Experts of a small language model.
Training: a variant of SOAP for the experts, 7595 steps.
Below are experts of layer 7 (counted from 0) of a mixture-of-experts language model. Rows are named router (the router's row for the expert), up (a neuron's input weights, with its number) and show model dimensions 0-191. Each number is 500 + 25 x the weight over its row's rms, rounded and kept within 0 to 999. Numbers have three digits each.
Before each expert's rows: a language model's description of what the expert responds to. This comes from a sample of Wikipedia text that the model never trained on.

# expert 30
Description: Plural suffixes that end a noun, such as -s, -ers, -ies, -ations, -ities, often before commas or of, as in networks, symbols.
router:487475479519518545526526499489476492526493477476516519465494538490513483500530502504539512464473507463515459560478544472523517509476490486504510478499518483559466495517507512488468529517518513519504490455470526502455545489571487487507494492513455508531456514488486499513471490489518476488487506504520494506517505488484496488552482514498497507492522505485582485496481544447521481543509534489451492489499547485483478531496518528495538521516509499481512438548525483497480490478528510477509472483479472510488541453490482517477491487492511482490533471523505501473511486447513558527
up1:498488507556516539519504496539504514499497535512508498483509495515483540454510534488464460520526508536479503463477505524493528544495489479464509514491510501478517484516500487486546514500508460493518489506481487516519539455543509516509484504566468461526469481532470469515491527519529493476491466443511481504501510451472492508552501560506518476511510499502536539480428504452471500510525524453498501513507523495517493484514525487491515518471500464459483542524495518502522497501473466527464508494535487496515496525503490527501496516526456474459486515511517516506523540463562541504
up2:503560515501511491486504524502515515487536541520498539487506468509475483527528485472543500470525495465524562499510476480523523456514482496507502524519493449500494487502492535535454484465511519455488514483462487507462498507550495475503491497486488471482512470472525500505531479461519501474528462532496503542530465522479466484480491531478488481498471471537516517469495516526510495501456507487477474512473429494479505501499485435514573459498516477505458509504496482508513478496538472470540485475518494518493473504529461517437513490504506522474534490485547479472489479502484491496
up3:513532511501559487475551517509543538486516507495477472482516499505450494516462501526531504511503465502501478511508451502491508491504504509510503530489487468481525478480472516506483504470542502542501553530506535500532487511515530496509527471530534550501507502523448503526565518465463508508495477549467449517503503517467507539486502546485489550499477507528528495474539465473460475464502517490498513482484510446487492560467472515530490497504476506514495523504544490500488516497462446521497509489538516487492469509504452515512489495553500476478485510482510525464462496517503532480
up4:509506522486498523489506517462528479514489528486472527511515500468484491465498517488528461510485525442517522476525498527478496491513478475499462544504510477503509529498524494504543518461520462543481534505489476454492499513497510552497461543523516520531468530486524521499497496488538483451483476502485526496504468467486503521523528482500533486514490501483498483511518457484500458523517510531446476566508519475534494475452510499465565554492449481463507523489504491471486492502528513496472484536482482533486503472548504507531514478503480479448470513430516489504495518491472533481
up5:517458469481557469474488486523543521503486538523508508510532457470489508472500512502526456511498474481497478502457495499498483462482555500484494536531454449528492503488478498448474471499525512488525436507544533513474508535543518483488483534505496464487478507493489493517483510473520496513494541527537498482468497479522504522533526455499517505484516497417507456508529485478487497463490536483541530496488491497514516495501500533499513466477479543532506515513479500523482461494521463474488505510517525510553481494523515490520491543472459516505488499531487487491481511482477559530
up6:503496473473480495514513473493509537535536546498482507477525514470497519505505504503525490496507493483541542504513469458528530517511524483524514526544521516461555472464500518514491490524492484490497513531537494532466513515540529492531521514514469495466473488527453510468517465470484501474463494484521526538549511472510486486534501490504497512497493508492494508473478437459515521566539455462541471473527481465487498506526508475484492518509526491508487526493521496512461520505463547518549512485533498500515524541490486539480536483517533496426468523491507490514539491487467490479
up7:478518441515478522519514494524531487472476467469504465494487498517516546519509548532515534448482472503472478487497508492515529470527493499475500497468500503503444489524484466528462511468498466499498489474513471547520508501475506528517538515495483504528501504521497494522447505478530497487499515538461486521482525486471504518539554467477502506518481509520516497516466493524469498520491491544505493521564442499565488502470506494473524465480536480520481457471463486497520448480510511445499521494506523512506573508486534457511518558515507493494484499517534510510494519524482504507
up8:468523528510498508508494491497488514513479454515480460491490506499531490508505575491510486532505521511515517542443495519489500501524479485477458474478468488513476481452510463492473500531484538500499467485484557486541515530517511523493493508526450473543484496506488502503498477517512515547488511517502493445536475510527470503515504496513451541466442497473487513495489534468485468522461459502542512511506548480475463491494521505538478529534482510512509514513486486514508556489516506495549449498504499515461467496536478541504486510513457494487517524509507533441505457496513473525
up9:523461487506540494484479481472490506536475505534461517498513531484480521488498515537494515506487481475470476528506508526500501477494526457520520524509489484515498493501508538518485525486491517469521544463513533525498511508463503510543461516532459527499489545512511496470452500468498490446452458502491507514553502541522527481518486489505442517488507478464465457466521457478520459456519501471502500483520496513428501522559464506444524493502523511503527451477496514488492526488484508468486530497518555483517513548491499494510510522503485507514492513531490462476533487469518469528
up10:501459486511509548496508517498486538531524487511513509506529494492498546503538508498500500423525490499463522488518459467473504518489513530480497513512501520489526487502509444502491494490484518488505496515525515506525502455514516494506508484473515454458502436536517518556509493527476530482490494504513495493518475487472543519486530506491483495501509465506519479433510511503496513515516479501506485523484467423447512453461486538504535472485506551482512486560502498479511458483550500512503462499492524495474489529470458485525526527506542479486484485496503526553473521490554538489
up11:516510480459479510477495492516468497505477465525515514512513525492427519517494479540492533411482490470499502533498470483444479457506521489501489490501504515522462511508500550469503525475483493494552490518559492515453537490454505504519444520514483465490495497496506503497509491532507508484513461568481481462499494481523518505526533492516501498545488490497444515501543469491521488475451526535477531475499533523465518518509501516483499524506527467534481487509473488459493503474508499485526527485488509518510479499559492494514508494530473536475475487513483513533542490540472491509
up12:512506534489520514469482537532519479499517496527474527470504510506491524501538484540533485463503496476505520500525514556488537508476516485475494516501524497575469470499483506467514471498497467500480484486467507477519481471518516499479499520529467537472492480465488498485508531527520468528482503512460518485480476484508521481529504527456483508512496525521459483497496471495474509464511488512513434510513441505545507527516498477497500536526520526518509500510492490509539532450488524495479512442536500496510453488524471476428499495442521523500545493514563487515508455477549507488
up13:517499472509526506476524521431472503468519491524479500519430483516494517452512469512477546545502462511490516455479491460490505519493510514480492499445496519484540469500478498496492505515524503505485510518538514481513491471516481477472500504509501501518470528480473473489524515451495506525484456526488444503511489510506493463481473467523440542500547493510480516537507514516532466493437528486502469467497540507499514511537516526543504503516531513500525489543516557472528500489499474532442548513510517509531497543511480463518465535513504523497493529492510490520528505507516516468
up14:518527507528536505528500520495463544481410523468516463474568494514486489479535479507510503466503467495490445506462514467517510474497505456494475466510497502518477472519501467483509541483487466505502477467469511493515507488465479452491503460487523497506550519518524520512507478456508480447472486503524514497562463502576488491482480498531475509491501535496505510473502501475487515515493528502493478487514491505505538528465489506507501487519502489457535505485499468499500536555466507472511532500519466452502537492474530496454523515464493482491531489514473469496467520507517503510
up15:488525503520467558489499512497510494449522483509523560460503462531474496514512530483477489497529493479487502533452548481479498497481492478476522536496511490457477527519480513431508516502498510486534535540497486524508544502499486534500493489504491512491447484489492495509517472472508491498519487493521521474501544503469531498488498486510542497455485479443517501498541539480475534525492521453486475471482511485520506502494489461455497500501459455484474478512488557491499480480506484518539493456497528555484515484531499491529520452478531501529554437529489503495466502510526518503
up16:500476530493521509478496527479481464493496460509503512485537524491458513468487498503513476459534459471495500493495518507487512536478552516503497531517532509487478512527492461502493484512495505471496534502507517505493504531524500507490512544498522458449458509480489465506495535501491511496523510499479514514490524531519496464496501437471521544549491541493513490532464486525455486499524504482478507483552533488449511527521498444498485539504493483516526503491487486497518483533508510549461503497476483518529485523556499472431508530436484442501507497491523485490526438465466488458
up17:492534480499514508482507504477446481548481462523538484530530483478483502513504461493488530544545496488492484523499507517490500491512512520512418461507509453507478542470525491505471516485498471503507493489518519496510510489483540473484489526476424474488534511498511472544493478541539461473487501496498497498453519501504477465482491481500500458480528529443497482475490523507503483535484546551481489496532494480526494523499528480537499512491507517517577493527548518487479485526464520483468484508508518476492489509480517497510445494479496480544468467462452500512491520475497494518
up18:495523506468513501493523470540489472501481555464543546474482532471500495507457550494480498509520514477471504497485497534502513529499534501511524524468502552544512519519501495507490504486511504530539509467467518554481515506506479494502500523530501524468479492504519474513486473522476483525503491453487520471509488494436487535515546543539512533504457499489534506535478501423522496476532525528453481522507482498479491476540506499477498512527497507493543491515502469484492496449505482510537466482517476536464509486506488506481470485448527486468568465508496492521507528473536506500
up19:500490525484523466501515515506529521450544481481487559516482503513522486500494493502573539474482544535532506462512467512519533512496503502492533505494473487522475491502502458460487498514519470525490469503461502469470521501513531476518482473527532468490485480463523509495450462509487547453498539533514492480490515537475521494492509487473504465487507516524483519502522554489476501496501497492477515486535465472476514514483506537510469441483505488489548461517525513503521520467490537438519518445498533521450482478474494533487481535489453495511512498464511513539519476515516510500
up20:567477451523505495468484504502502534567521484463541509493501524506504480510523497489515535495538499514508471506518498545490519515483489534500520497527526490524468527458515487491506509435546465495491465510482443508486468506499539456428475536458507484511522487518509513502497464495519495496494466483496544530515532503448537514454523514507512510500536484499496527477494488502503504554517525496482523501488491473511520530527496476480525537498508511478475505505541498466519481507473468481510473460545462491458478485508491516488529511459486524481523477476521464540500496480546513480
up21:506471527455530470510495550535485510508470528508523492471507500496509462506537486486507488516490468478499506480518514499527480484488525557527505473522518481488505500532505505486503540462495489507511491519514531482498551484536482485497523498502433547540523525499460463513475512488539455499477458445529513495537478443530516493521511466496497524490479517522496486471489493481501519460509513543547494511519533485500528475483508478465480498498456480494521494482497512496468504472492529482526495535506479529486487498427507490456552494507516474512470513463519521517490587503527519488
up22:470490494503502518526489480505499497477452543468487495498489535490520515503507505485468449485485513512469474501458497515453490483448484474525472547557488503496486497508484453511488519511529495512529464476550493533496524467532468565448458505477474484514526497542502477528459479534486488472465502478511536489493474530489524480498500549498478516488468499521512573489459534489498518537541499544484497498485536485505502511465463512451504481515493511514524505492498508505473506511497503496535495522526514477517515486468494520504475511497507429519478446498502554522510537497495495514
up23:496470488493514523519497501521486491476520467535455533487489495458502520540530495554541531474517486460493479517508509492476518511526524498532500549535517523485517486545493501461468512543509518569499482491504545513458507494497522511530501511506486460521509515489479566491479514497521512500451497485464494488495488502467516464464496490467546481503489502511512526477454525527463496499489462512511493543476505485479546502518442521520477468471524500546485488552475493552482505495459509511518501457479508481504483501504490522509452527498495466522539503488507549458462511521533497487
up24:452458462504491518530474477483526496469491521508525472495474489505485499489501494453493510471568514451502509495550466516523530527519529499507499512473470496527500548492527526505514514478482492448495479470526479493495476520494510535506445542504509510507515523524515469542513530510529495485546474496459534512514533535497551499482440505502523510477501514494515507519490496476513464547500470475520502469502523502489482513517522522519494557478517521488508469471476524514519530513505518524472475494448466508478502499529522466480504477537488525435486465489519491533505545481476558491
up25:532480512521499508483475490495455483488504512473467508474505540501487510498483486496482519504492522508503468492508517495475456520500499506507466513565472475525502473479546494469462537504496446534514548522524534495540527484507493521463486496495461469507508488527500483541492509497511490475527498531505503534532484515521502487520454506464478483482495490552459495509451513524441541570465493503545458486473521501533495513505479526488496498531478474481512524531485508446486517505456552499498480497449483494542530495477479473536495506477500476481526537493544518491470482510545512469
up26:517488511496493501501479418527467502493487458504523526570523524522506520530505455488457512504495487470462490489518492490551492538501479484476473451489461532491513552462515505493561551511523464518497465533488492520488512523527499517462538505516462504487515542550512532484535487482499483503524477478524511496513528497485495498463493460537528488488501486479475533492496510503517469512524520526498513473513500479536513478475528455494527486481485527493509490523524490532506441494461513521495489503556465503507473479506468484521523483471508520480498476501467507526473527526524550511
up27:531468480513495535476470483550459517479513522480524495466527512481470546511505515552524496478518494476536445498478522426464470454500499483523468489541510494477467451507482467510516485511506489482497472472520481508498448524484463522503562493484514516543517510516500502480521537472481517494517506540488520555504518526532484505517505526504500533507479474514545503524506511501488502485503508518512517492434507481537539491489471466507481470508485495458524514515503481497514508506544489516508506496489479482512512494485503537502499497494453489470551466478576482504496491477482463457
up28:505491513521497546499516485490538466499516484477496501481493476498499504511552574489569524518457438472475512503527503487447495528481511507487525507505510477522506527530493490502452502472506456434480536513536483542533492531505512528501504463530485461511492500492542487495498498516502499512486482514503486495469495492547516529492554514510523540546541522547504496497504505520476505497500520511534519522481506544445509521542489449502487524464455488473480500496500472499477502493499511536461467496482509523500519499494454490459464476467489499478517509483502516468489535503532463472
up29:480466489500475528490509527518532497514528555514529510517493463488486523545503503488513532532499493471463543512484511515487501483484515523546482507481503536461499516478557507506483481454514489486548534489479495488492546542507473476502483489500522492538499464505526487475443520487506494488450463491485575555504509464480509497485489495519495505508518489518477516442488459500508474526513473494495498523486506475506461475497511512479489499476506550535507476534508514538487469521481471534573507468490488486496481499500533526491478506511426513495465513491488447544487519494520530507
up30:501466518505484545451462490505552472520510477490511496482545454492530540464484530487493519472501475482534482523461494500516519470502458509517535526504474466486555494529525494519484507478479483469538471541537474491506521474543485524502457533499519531500463496500493470535507500527467486515497439505498495477505513449532465493522512516504453513474525523482501479467511490480524479480512501458535474506481536511466491465492540534514502472558502477515569483509482537538504513486530519485510520496474479505480507489530487467533505497510473484473528490479484516471473491508499541511
up31:474551500484519523516505515475472508517550452452447500487466510509481507490504487508520506466468530487503544535455546482445503493487510504527483525539483490537524488503517504494529521489450475457492522463519507495506491479540478545486476496488531488557511535490472523516504459520549464485539498512527476488504508483470529486511519504526488484461489500490489488481528517527537503482513492462532511467524516494495525503527472514510453506500489522496498507497531492490549509499518482528465464471507569503489524485526461520497518553507545526507509468483474499522490528454515503536
up32:489560482461440466527516530517459519503522523474466509473515531535477506491548491503503511499556531471507523477512523481521524457530499490500480516486456507525505509500544548495476493483498481505500551429506500519517508502546491449485491492508497476538494510528536493523476476445537459480489505517469507486505530505515473469503467515488543559493543504498508493537501512484514488550502490472500465467462480531496492479502477519482492492523525485519482478518531522474531516521514504514526516481497534482468511485488496479496469475498506500544554526496509495507503531490524472449
up33:533479507484473508520498506482520448519477490501506487550533493518466470535536559521503492510458498464498482511445478509527518502524496488485516496556471453553487465514458515498452552501517492494552520485500512551499500492502474499507496501468509508515500481495444537532491480500499532492502516508500474535489519471509522510527484480528571514522501526514496531498491493466494505530519522557517504513507530515533535499520522502468441471501481512502556510495521493476500470527496475502460486516511496556461516457481473510522519502465527512514536476473471526496479491487513479509
up34:514558445525523502539468489516461552510527460492465510480525510485506480532501506444467481475447487469532508536510521534512465498548517484503511539454514512537523504482466452430533479486481515508460472516515514518496489462502488492521461539502472542468477498502478481516478491480525499540472481485517535455484538534474504472513514511485491504477507467527483497455489495505497518488468517475532520482529509490504488481537477515529531526495503520470535496502489504495492460461500523498485501510526521504524531481501504523519506512499481451501508521530492458503540544515510531496
up35:502483453519542520465493532519500467478477527506499511528484496507501451516514489505542477496548496549519468555524433537505487526501482506538528523489469473487504476471471533480504483523520437506529505501493441538498524506495481511521514488471481509495538485488480520531516442537499468495480447505507466512494526525465525534497476531510479477512485488504487481476504502513486527456510492475478499522488526426481467541511508493527509517467472513520516495462501525464510494505493501508510430525513485481499534502521531529521511496475487485536503522493477499521491481476534487547
up36:506508468513498495483532563475510496475492487509529518540461554514485530551537505476521535489523478500464484471515477453493542465497473479503474472501529483488478547518492485514482502490501507493504423495518497466526492486535513492469457479482476508507529489519478513489497491501501430502484495497552498564516495539490517513493517522544469475490480499485513511507501469545503507484506526481528494484519552453538470504511484466464475478507520534473501534485532514495522505488493504526480515462519483472515520504504503545485512516566495469491500488474498523511528488498438489463
up37:497478498496498542496464489538465496501478495516507513443548475560516477532496512454516524508511522517493492491543506508464507474497527490512508504482475538489470481492453509553504496525492474482455479511544523517495462531523498492454537517532497527505516493468508526522468502524534531502510519529467474514467481497540486470452468503509522471502499539470477499486474492534518505431503518481499494500503521524471515457495507503507515472542471511477456530499531499465513492521488506478518507489458444528495448523479491552524480532505529506489475504482528478545523505473456503497
up38:498497478491479504497488484493516467476495500470513550504492488517501492484468491559525489440517480479482531535477490511532524502505485520492534506491497449507493532498506481486505527486520443500503509513469493465461485480522540463506503495538496533499489491518488516460514491541517468494517467481522515499475509509512513546460544489533482498480524470482547452508501510487497511545499488494548492517443516454524493504482526474462494526534482539447495498452510511520511483480503536510495512513504528564508537553554505501443467505474505491464463480481518485523492471479515456512
up39:524510460511526544499486519515499527510498524508499492498516514532495545520495516454536483483504467447500500452490525510486452487502507511441510484521491526435454541480491493500484515483506476498499494500527484507522519504522509502496485477447498600497508534540517514522475495505518509495479527520471533512458485510521508451476493484482517523511475469543452486478520525500455520491468484491541525545538493541516491490511473510569495474539485483457464488462512479488487452521481532495498465522497483490511502487520480480512542509490509492464496491487502517514510534504521487517
up40:491507503459528452492481485488507511499576494495493517516502498468501498494465500528482508507505516458523536515488457454492482487517511534516485492482480499493526520479482498524460513517509544529503516496532498496501555502506500484505520450512502515511484504491448483523495572479509502512507547472487498472549445538476511554485516580490452501489494528487503490497471499514485489463485466518487503482539473512508488492513480518468493500547452511487479511479523552498486489441467486497524513519492475514496493447489469480546511473449513510505512542489487534465485521506506464507
up41:520506513505517495510529493486507502518546520477450473535545496533505483503485447509526505507504527444476524486504466516516504482499471505494563498484506492536484528476450523511509524523506448507529531499524515509536527495528483517482516503552499520508491516548498514466492451470523538482500497522448512485451503528484508500464472492510492491472497532485531552526513475502468468492488515490498484525447490489502489534496525511519529556443473499443508480529483514482499493512500509471462485482483484505487505481432516450515501528541468483481523492501476467511518484532538520517
up42:480492485511501504450485509483495536526485472519513503489522522485494460546497490464494507470511500479556551490477529543539478482469497505478507526517575483505499518543506500456486533507499508484500468472466483496472573469497520488492504500526474511490527487508479508501487527503514476501482520514550503493493465517505518513522469470548525500470491446461505504482517516548517497547459537502514479449467524514499504473514513477490464464507501511477494487469514511467511527508480501528504539528522514464507523497549479522495492485559501554502485451472465490474497533505471467501
up43:500494504492487521482519506517469477519498503473474528473540478432462518504478505546539519448541483489500456509482484526510499505472493511499506484524502516516510485511467467498495509509478511466518503486464512542491522493530540544454463487470463514468547494501505515524472473525512457502505467532508491460484553489465477512498448521510527461538479523512538512487505470474512480524502467502480451528483478482484503528490498554534561514478515524532515529520475510456488507515476511470498455534520506496469511516512488472448458524465511499513496530537475492508489513487515529503
up44:520478491499539544503469491479502461550494499510475464507529510528528500469494522495502491487467481450530508498530520477486545504507504465514477487548470495470475526492461524544455463528505498487522495502498529520503497493515521455508514526495517527498480477498515501505492509485540503492493451525474479509507532487512452477477491485446444511508513528510516514511474514531493519502531493470498558548523508505509459484491531471512470541465488510465501513479477460483470524496530508492482499491476449481528493510552451500456549479485526491449531516537505508496478525529529499553
up45:497501552485510502464500470513468531469493506486435520481519467477506538537498487489504564525509487526509465531474479509520506480517481498461490511547492564492494462491500460507536504506524470540511500489497476529540473484528477486496471540462456533505494556508498539521465561498498525467508459495497558504520546496504524456539495515494482503506511523515491496496492511501503516488436506466516498514499490489532501512525483490478483485515455504534536463476517476524471527501487501530495511506483515518477462490495479507485496500517517499428450458520507486506529495506522487519
up46:523496505502523487477485487494490491524553523486516498476500508493508516496517544513464508486464540495471473531453553489466504460473521520531503544474510538503454474485442480473506508506513514491535506469481492517515489498551493491497487528481506511474445502468511491528459478455508464449524495477537511484501536498512460474477485491509471555490516519475521531522485505490483531553464498492523477451468487498484502506509499506516521489467492471507476477511495505532479493526506504534499529532523518473467473546505513469552516507467468571486546481493484476507522488487455479497
up47:505474482490461530496484502503482485513542479495490484515450510506526477581512520491505534501506549523499472473474541490493531495497462486542503500451526503515491473516491484489492544493511509526527544506516523491503517465530476520520478489500473532515495477521511514499500520479519541492500458491438482513524491523534529460531505472472567504496495519468525500506517521495531490456490487501497509524506459475464525430509523495470518503493472545499483476511498504508513502527531480504491529537470449458518465483518496509510480530480516446466520494518510531504484565475534471507
up48:490524518532498543484511487479495506484510555536510491499505487525459488534492481536492501466464503467524475500492469478471484504444516525487455505538455491486539478477476516512506506511494529511483507517496539503475503474535517533447486526499479474528462511506522518563502559474458513486468506490494506480515441509492515536478517523449544479500522532503523470484523505470519502509493470467526530472486470508499447488485497495486447549554496499483495494543483514499490500481505465496540535490514504510495517483503531503494507458503511506496542532541503466508483466500492446463
up49:508522497501503513510512467490472507506527512486489478517465522530546514461564499498521466516484519490493476549547543477470479514464510458519495517498478481542540495513465511494485558489482492498542489498433477546469541487511485505541483506531545464476484542523461479530486481496468504489473486474545545545516482527496497493513522511570478474475489527475523474495458521507482492524489486497478500517497485479477499502507487498494482486478511518495492472467520452471467483483518480526496497503486488512477502519523520512490498528511518472477504523509440558498458523514491455476
up50:438522499519536542491539485530500524480500490478459533489465480471489487479498506539474486479510525497481440511485550520483549496500506512483484515494504520474485503487498536508534457472514521468503512480473500474508487473514481506533486500507517486501529466489478468478473469487495456556486507489506526505525505508511496535492473513533495503499510551467497452455463465468536505484505505468524483480480519491535502497523497485508469483487512469493526491509503514436510522500532527531431501451586472510487500500498513466496479532507505511527491450536490531461479521480491475509
up51:538508453481556524545526510538480479511499506464524533515472495479468473501525517495474534499503491511499487485495486511531462506574464538492500479475530498491490499502472490501517487509407455510521505455518533521501521515538442517491479499508511492505517501477486557536475499524469464519500496514479504501540482531495503508512523462485535493532480512472489498505474514547449467477503533532519489515485506478470522524512507478496504529538553530487510505502505511534507551510514527500492490480510521508560509505510492451455496474493476509478539501475531535482491484475495497482
up52:475497524485515468506504506483507482503528457474498521482478526501482517506528454528557529489458495499468489503428515467520523481513465457530494489514500478513507493480542464486493501497509507526484486484502480555503462495456522516460522448521529556499479515502509499517526553500519472522515512486498490484491513464473535517492504532558454511502461499504448489475480451552506535506498468491520497469476543482454509511512527544487497485489494493520475513494518500545496439508449529514506519509476532502488488531500527514533479493517498509487489466481483465504528511470519541501
up53:519492483499512446464414520458495471509491517515511522523455530499499480547566518504532527485527495450503526486488512491484468522506484486501449483517520477507505506479502478485476495491486509500511484521483506488525466482499501483529479516448546525493476527514492466536505513483508471520491520546500495473516475519455474532487479560494534549492484504541506561529496568507517514509476487472465473497489508540501518474473515484465463519486462479510450474487498507490514515525529508542489480522486518461507500468526525528471473474524502518489519499485490498473489502531492514523
up54:472511513515490495510477530499484487482492500482513499503441537532522512488501525543502482497469469476482486508509562558510513500507514470512450519502532528499430505505520492456486548501501528529525522537497475489509517529488469479492552474513484519498470523513499487485480543457538527504512492500486507471469497544505516539475501498506486499532491439490501493506541473487540498526538476497518464492474518475496492508514478507466509529493525518507505568487516518482508442482441518499483521521501512500491498507551469539461538472485515523449448482466489499492507458496512498512
up55:478451471500481473484488492515504468529445498504508460511476487541459475479484477521495466476511444499520484483459505501508474543467517503479525535540499532489511539493512489482492496532475497487457484495509501562549513516507502549516509490502487508468460465507530485502499492452491485493492451489483488492499491500464451515492492497460500509509469544477513494509510528497477508510519496449512511480528513508474453492466515457488502518536506526499481507497498487553533525511497522548546500501509467528527454487546483450469487471528473483484503501485469485455538510512555517512
up56:491495473497523518485486500532456463501461526457508524508541545487489500458522470452499507473511532494460486537524512523486513557531519498499492508520455491534478520525496463465526510479494483488510484526501476478541487502527522460533546508469480550498460492564539515511524500512513505531509472512539505531489533505523466514509512511503502491489511446524507491531461518505480439500535546452513486523480523500514482472446493505490495518443503490510487497510497484497489527526459510470517458493534482509465494490496507507498528506488499506521541485525535468495486563523487524506
up57:509506546489509511505472468447500509501509514512505505525489564503548523534477468522538495474515491484532499471487493477497505560469546469460480468533476467463454479502453499467464505497496504491520498529472532508500500496536466501483547485483477495490523515549535532518507516491510496505493519489519500470505512477521521518526556496529502455503469518508504486463494543520529505506516458535474475494523523507510504507498527432528471476547488474518526494501426484496513485532519472523519501512523542491470516498499483518481465517489456528491511500505508483457468482541484516513
up58:523471488537517516527464508458489517553490476495518495473466477540509479502512506470456498481518469501457430494488469542479480513524501509487489502506512453483505500520485521516517446527482490518534528502513511509511487472491548487509527504502455541534487476537526472516486454546450510501548489493487445458519520479479517537512556495539540507467500511513492518490515495535535521540478458476524509460509473514491502488533527480482496505529490487483530482531438517476493499475499502508523502483463519492508474500495510498463474485486506455520509527491545489470466482520481483504
up59:499500483483477508504464528513507493473510504512514511540484538496522473524514488518495511501505507551558489478512506525503521474524509524468493525467529508558488530509485499518453519540494490481507492476489521515524479483516480477533482511537456517452471488529510535481518507459506516499531512492518485514478517481440555500473488470507575517554537507506492494510497539499479516489483477481533526508534510505485508482512546517486494502491536518483516457525481500470479489483497504467509548496488495540483488507536517445502485485498435537438554502514477523495527521525482531452
up60:540519529523491471482498507509501501493518498509499502560496534467508534479479482498465528536482479518500492526490540476488505502519553527507499505540467520496470485495514472493513492525475504510466480497471515497482424476502492498508456553513492536521509501502494549463576482467534543450514510497505461527521518523519513473473492519539494460486547510485481484509489486510492486512529462483446494479475490461480519515450534497462496526484521481484479511488524483483494507470477504504500508519498467487461540474534499452551481486505515526485550487532492515524487530482448491500
up61:488505458516527474509490503510541471502464525470457521533473507482512518521479541486513497523521464481525504490514494516446512468519551446511504480459522494488493510493498487503497492544488464491492468527508492478473440471487508513508502477465487478502481522526488459513460502494508500514522494550472538503411509495481480483457519492476481477484463492522536505479519511489501486460540490505504478492534482479483512456549510503491508537489531506535507498552534475538503516492454454550537478512477490497508485495516473493538521504512496525456556473493533487480489532493496505524
up62:525518557529526485531543483508491545462460544501523476516506486449492542519540448475491487443514511527506532485547502500510491480492510540504505517495497475490484459533530493468513491495500558503520461518510482519455508482478498496503485511501500473485488473526488486482522454508465449508496511511515515516507470455510477485459490458471506490503485488526488467495495511505484477532476512476504481457478512507501528477527533531487502529502525523504519505521478507499463539491496530537466541524521531525492528553482553501500523462500491542506487492567492544521511525505494502465
up63:486523482482533562531503496516488491489494500470498451493436513507488484483530513499486531493521489483500472481469491540482498491510543535466505480492543469510470487442533480527490505514466538523502502515507501517508487528523487515468493519476495494497470463451516514489479476454488465478501536502487493474491515529526486513465495505505452442528437533509533497485493530492503515517539513514485469508537489505483495508529508465532457534527499465478469514495466525479585514519530501481532528525473505499511502510497529511475513540511554572496518477512499486479501510491504493524
up64:524513512475469454487517498455523484495490514479483511509461486463499511527488481481516510532519490482516498474490555555521486510486489575481481543442489484480492522531506527510487471516516564505544479513481526514524466499518509484505461539511464529507515491495531471501508474487490499503449490563554512492527500500479491499481496494439542493507531463501532500521510498498483507467550504488538476502509484506525493514497541503494438493509512480474516536517547470501521507477520495466479536500485495514500478490499481474502510483462484487522491525474470575470524466496524510493
up65:501501474540492466511475529487476473512507479497518500523461550497486461504511503489504476523504505488511523506536529516498496510516553513547493525469519460542485498510514542480532578493510477491448481524495511524462525486526511488465506488491474474493481495502553505493515464522494520489507437450495518501491521465516473482493473544516451523512513509544528490512498508492482524501504510514509484501493464499511476478497470482465534488473505478496478477562497507519556500487478475533534472494518578541482497502449514488532455532494527488493525455475486504517486494470524510530
up66:510466516487497481485451483493460519565503520472521466498505511515471480509508459551501487508520481492520492471489472537475518484502504497526536497507503490547470500529492531510526520481471529516542492466467456462470494490506505519498510494485494533503462540506498528519524503525524509477490517510505451486553492469497536517485483473508485533478440512515517514506497511486491513490549436484529489499475457496527511496482539530494513475525522474495544538513512485486484488501464518526504558469481514445480501473498529591501506498546498502490506504513450521489519470480507480475
up67:475518450493509414506438483538527490452495500481488484496538504517504480527531492494489468509533462502510502496474498474527496503514447504493473484451480489481471568537471509471504515484515470515460489482500491506524483522509504501478498510523508513538488506512471482512503534485510495474506487489493502490491519451475521475513527486511514508477533499476525444473513520463504473523487517500488526491483483534460463512493537534521454478459498508498561516492474513485510481532488473502507511510409516532512479479508477508474467535508510554496515547516508518498526522517537516512
up68:464479508495499538481493489499473513513468507512516499484518524518522512499500520485487485478520539483491506494482455516513497498519512483537472510511444512503511511484525489522483441504474507489506492486513485488491497530470464475560488560527457494531486517502508485487479487508550487505482493527465536476514479537538490499502499548495562482492525512548496517508477485531496456469475533533477490467497511477486485498511504487553524499502503548484546547484571556505519471521503470498473497492503511475562504530503470459515543450492466504512459501522503469507537496493506523451
up69:529519496497497519476484497533519474526559515478508510448469517489440480497504493515509484506481550513491507534480525507517517509472537506539463485493518449526508480525497486507479515459546483514474503512485540526477543504504514494527559543474492508492520437471508516477481519562521489509488510463504499498533474518505523508498476525501519509470513504470469517528492487508478429511514533484484464495487530478476467487493498498475507489526489544459509484493490477507463473523444467490460490480502473531486482484524522499540496511476504490493501488519482519567441478509480489544
up70:504512471490511485548496506475499566466461543496503504526554480513494511527507505514489473456468500492539523448500532540473468548520461507504493532480524499516455518525508479449514524491452518512507487502488531517537547547560480505530510519522509512495490460484540505540465532508466494500512497494472539509486492490504485480513483497474512500465519498496502528514499496494490509513501499482486539510521515464502493497530457522497505508471480526455506481507486494452505499455508511493493467459503480453534440486485480525498506491505521570492496490524486491450530515557497520507
up71:490473476482478573461482498459473502491509513473506496507507486466527522486502499547454542490534463520516464470530503547521518496508482477504512495543497469517451472510479460495495487503497508469510545532501479500507500496532512520490496516475573476517509509505495470489523520503497518464465564522503511469508474522492477553470501508500520507502500526483529482487481537499479494515543535478473507533493500496453502486459464549543491499494498509522534529495491516522488441463501484490535510520546494466488512511493557523533502476544510496501477473505509515442471478472510482499
up72:518443497558512477517488497505492468516489536492510537506506543485500520514451519489502509505475467429488517504474518480502519487489516500523505467480489471509487510487481491483493491562525475513438502498444500490486488494466546513465504482520481521505475472473509466514469534469522499482534495546483463557543522471493462493457514484541498497552497520518473531470558514500497499508512486503481471504520515486493507482529513496466544505481488483517518475539474483497515491508513523501519495548527522485506508507538506542514448502513480504547479469491462512465550466480508520517
up73:472524514491529482472469516489509489464516492488506487451498510518531500498450514483502478516443528484513503536514534492501485487476496490512534471539492520489499520467511529533460504493511504503515494531514507486512516518439527504529493502434502533519471504499499497498535502480517466493517481464564496490503491505526464507538470524526521482489490459526490507483547489511532450478489549484504545432468462500490503492492482508498479553491543501511483463528524465475538518482492497497540537514489493476499473488575492469467498461523532474487505473510475519467536501487473535519